Weights of a small mixture-of-experts language model, trained from scratch on English Wikipedia: 5015 steps.
Below are experts of layer 3 (counted from 0) of a mixture-of-experts language model. Rows are named router (the router's row for the expert), down (a neuron's output weights, with its number) and show model dimensions 0-255. Each number is 128 + 32 x the weight over its row's rms, rounded and kept within 0 to 255. Numbers have three digits each.
Before each expert's rows: "raises" lists some tokens whose logits its average output raises strongly, later layers aside. This comes from a sample of Wikipedia text that the model never trained on.

# expert 3
raises: "B", "D", "F", "P", "E", "M"
router:183129131141121112125106149136123090147137091103146126098140166067077103168109159105204090106149083148136157102126135123131099078165205202092100064078161150169103179108117144171118095148097113160184140076125143092097147156134131098081107157099148125145170135080204123097112078149180142102183186123093152127171145144095105158142100142126134172124108165127168108115124072145123121110160150132192136113080117115134121123191195100155200109123160131148109100205109104163103116097098102090149165143052104135118120132086123063142072089092106136119106156154064071121140133157117116152122061152146149105172120171097166135133104111088129151055173165150123106106084118055133165103113142122157094091136128132105111105164150133118100178113131092081131116118165072147080110140067135
down0:185118139094190170070158156127134144150099135102158122087125089154135106130096163171109121147158200056104109113120117135112080040116147162095128111142050150132121184165156123055079101107121126087106177104208144043154178173087132112041155112139142175090164126120132076157091157142101096124143156116155108107124134106139135101143107156199168129134074149118130139165174133196122155125132043073200146138162139114138155137119187140089145131170114147146201121149138108165112112065129087158097122151157139118131165127143102162142213142154114133110107132119141157094128166128154110104142075074098106111132123087178116189155079166164126167083121091112110089093166095149116166115122095119150119117143107138080162134081153127162142131113116162119106133117158130129131076129145169
down1:065135150136127127094109161174095168069142150152162118156139149092081135089177141127164102177140142117135126121161166080139137131110118137128078186152121101101116160096085095160095155172135095061137176099067097101102186211081119141150096150118126148181157122128129112176156173162145131097098113106184151245196130109126084140177079092102113122053115111165120103176158127183138121092161082060123072149117131109122112129100158131083115151064123121097122116167102130126125119137194080193089120149150099137137145160109141189090190081160094133126165101111150095082136149167131150152133113119127113085122111143097104087133100160148127082135073168156189156173108148115139131144163143145144118041163091120084130172132156134173115162175178124120134162108152095113113148137135119
down2:134109156113113177218089128096159150125145190111137160101129116105136158063101129130107045138109096163111108075138074107147105112111127128104112117132118062123151163174106078130166100151065126131102099064171133081148163115100089070123115151115133149165134111099182116094159145069179143129172106055070143189127132081066127122106109134125087072038107113113157134146120115088119118146066211110133159130135087126137139174120137106151046108141137102174123124142175113119111099049123106158141121161096113110106159171120110097139132123153126204127123127142118079158133118124159121124105139103059104124147104151105140096107132121153168167114067134107046119119175183160074151087148125142130095114150089077097183128130089160070130156075098106102112126094146105122107130104088176

# expert 0
raises: ",", " and", " ("
router:132068113144098108153111139146116196061170192119132134140124183099181159123158178105108141093118137150093189099124165127127171147149130123114140120147025144092111117125092167054163079136145113137087120161152112063104104154151108175082196098134091157094197152126117173110166118113120102186102152121138120151087160103167163122115114093092095109102163195129106132143148137028133187109093191123110138171124130071095159105070082139146128123090145087126096124167101073170139118160150091129115104101157158091135130126121136109177091121162179121116115094167111086119137065125127077042139104145132173119056112069134166106122188114144087123167104123119109113181145095105109163116110082160126116084085152142123096151138136149114109133133145190136143141124110132133143138155096051
down0:128094154146142065107108132141173155151106098038130072187081118153094105132202098082178104110103136115117088150110109142129191120129115173100077115158155117085165159088130181162109164161098096121159147160118099163116136156078099137124141137134143145093154147105178195106082147145105166112128182200128094072081133109097067088104100139151128130092124135109132087130102152119170121090067090144135076120078148144162072108131176142147134088169073165070112153140114156112160143137137151066163148108154116096096150182098116134134152091118124166087129171159114147113101097072118173170170108170092110145111146104165094189097146106051150124101141034125098154082170152116094149112170166107098129101119098135166113095089110130166083132145138129116152126133122103152143126104168224
down1:163103154121087125115150130124134107148085123107145120159117117132105121153103129154113070128094120113141142102176132143087120062152088170109089144146086139142098077134044109121112100119115080146136184086122118126186091131192084105149122062080090171130120192089115115141123134118127094146110078052128151136125068103133141154089189183160166099153158097126155173112134164120145126158143121104129129092150079065174140142148125116161158162127143081167134056192140097166080172072124114118209084091120119116109141090204176120121139127150161147101146188157090107162163133126130101105182096129133190159157157158104064107173151139071116077097118163140096127169149159130105083118135086136149110103138123107184196077157152095132105146126151073085086062160152171134083137082127119
down2:166072192155107171137109083122089120113104178101154113160146148123089114177131109148168172116152138100082135125124141087078092145119134075152096091163162171144105102133140096115087152125170113143111169127039097170119124114183110146098145166085107145133159160193121148104126085063153068184116109181105088132105113157102145166140092124128082107096079143074138119161114131098157120138139174117083154197159086129155186138136128139148140181123145116201117125130093169134092121137158070179144085092184138104160149109139108144123089118079106141053143168102101119111150124193145119164150141097181140080068137136144125206121150156067145155152126082128078094088116102168090164139118150133090159073097171168133178175089137104119135136100119196112111150144160167116116071097111077

# expert 7
raises: ",", " in", " by"
router:145142144090106118103224088127132148156155150101109143138128148141130133124153120124204153138051144153077123113163039122150143153100177107156148183138167166097153091176137100141161110115146121099131163205129116151103114148113106222145150120194224189156088126100127151153057141090103127140116111115123113105148142137122126131123092139117127077139158079125110141133114134118153143084171141130085113136145140192134141110066062129115109139131178139169190156051088154150114089130190127097139141119127137103137130118183113136139088117107157105088116154113157170103141111127159145129081117147134077135109143108144120171121108146127182172123145140134190107116157166196134091109136173159125133185075121153116170217118161185090087117117173154142088120136103103156069057066169114
down0:119090097146159103066115164149126118156088094099152110073166155125124147144118154185116172138133148177170128161176125198111123107160124101140164120134147147115104186133158131094166132153111149120158117118164133118193176090130126058147117145077100128078105131143101102100138120158138084137103103115118132141130180161147145080103141176163129100141084193157132129141172079091123165138091109110099097124117193117173109203131125069109095163120151199111149108161194152150171148133088156101170116132158158145149127080112114184214119077130169118164120085121119096091166126140129090187151076172100128114129171101147137126184103101142150137191092095087151120184078155179137143113120135142108122207144184141161112116173112085182115169133097093118158046136141181075109131185174099
down1:128186165174074137116128078120116119112128164067155137094186082149146123181080165159171129194152156110118111050123120196085085108147099212145125116159211145156132133123098117156179075122138122133164089055124123131150179082131133093107135137126080092123152125133137114171183123090093069127124126119085107108187140165129122134129170220107106130148131044099155127157109096120187150085204111132137151085081105130161134151104071079085145126119146170196105131092190111086115111142118121168132140111126124125093139165131156084058161074140079126146179144141129122150124094124148129116104108092120085137148124082128132115127136080137113122099055128153140229148131119099137142080132145117075151111151105138146141117109128124164108093105121088139073121135150116145126101112163190
down2:124101110092130137102151136151128100167186099174139130136142126139118134138181190148192137119136137138108142122128083113132153189152139143153123115129093153239098082108105090120135122163172158124195141149136134137085116103151096173140160052048113164131216108068168130079125173143160128096156202149122157076119102152186148145168147202151154157131146098181099093104108135137123140098116151113142132133169131131098111125179125186144129110133111111092108128120141143122133154142062135147125114078070140162097079115192214179142166113145121141116134096172091155159116166154130136040152181149169126071175178123142148075067141139171131133096098110130118084168123056104146135135103135141182151164131087155117122153130110179122142165075191124095118128122092144093119150153086132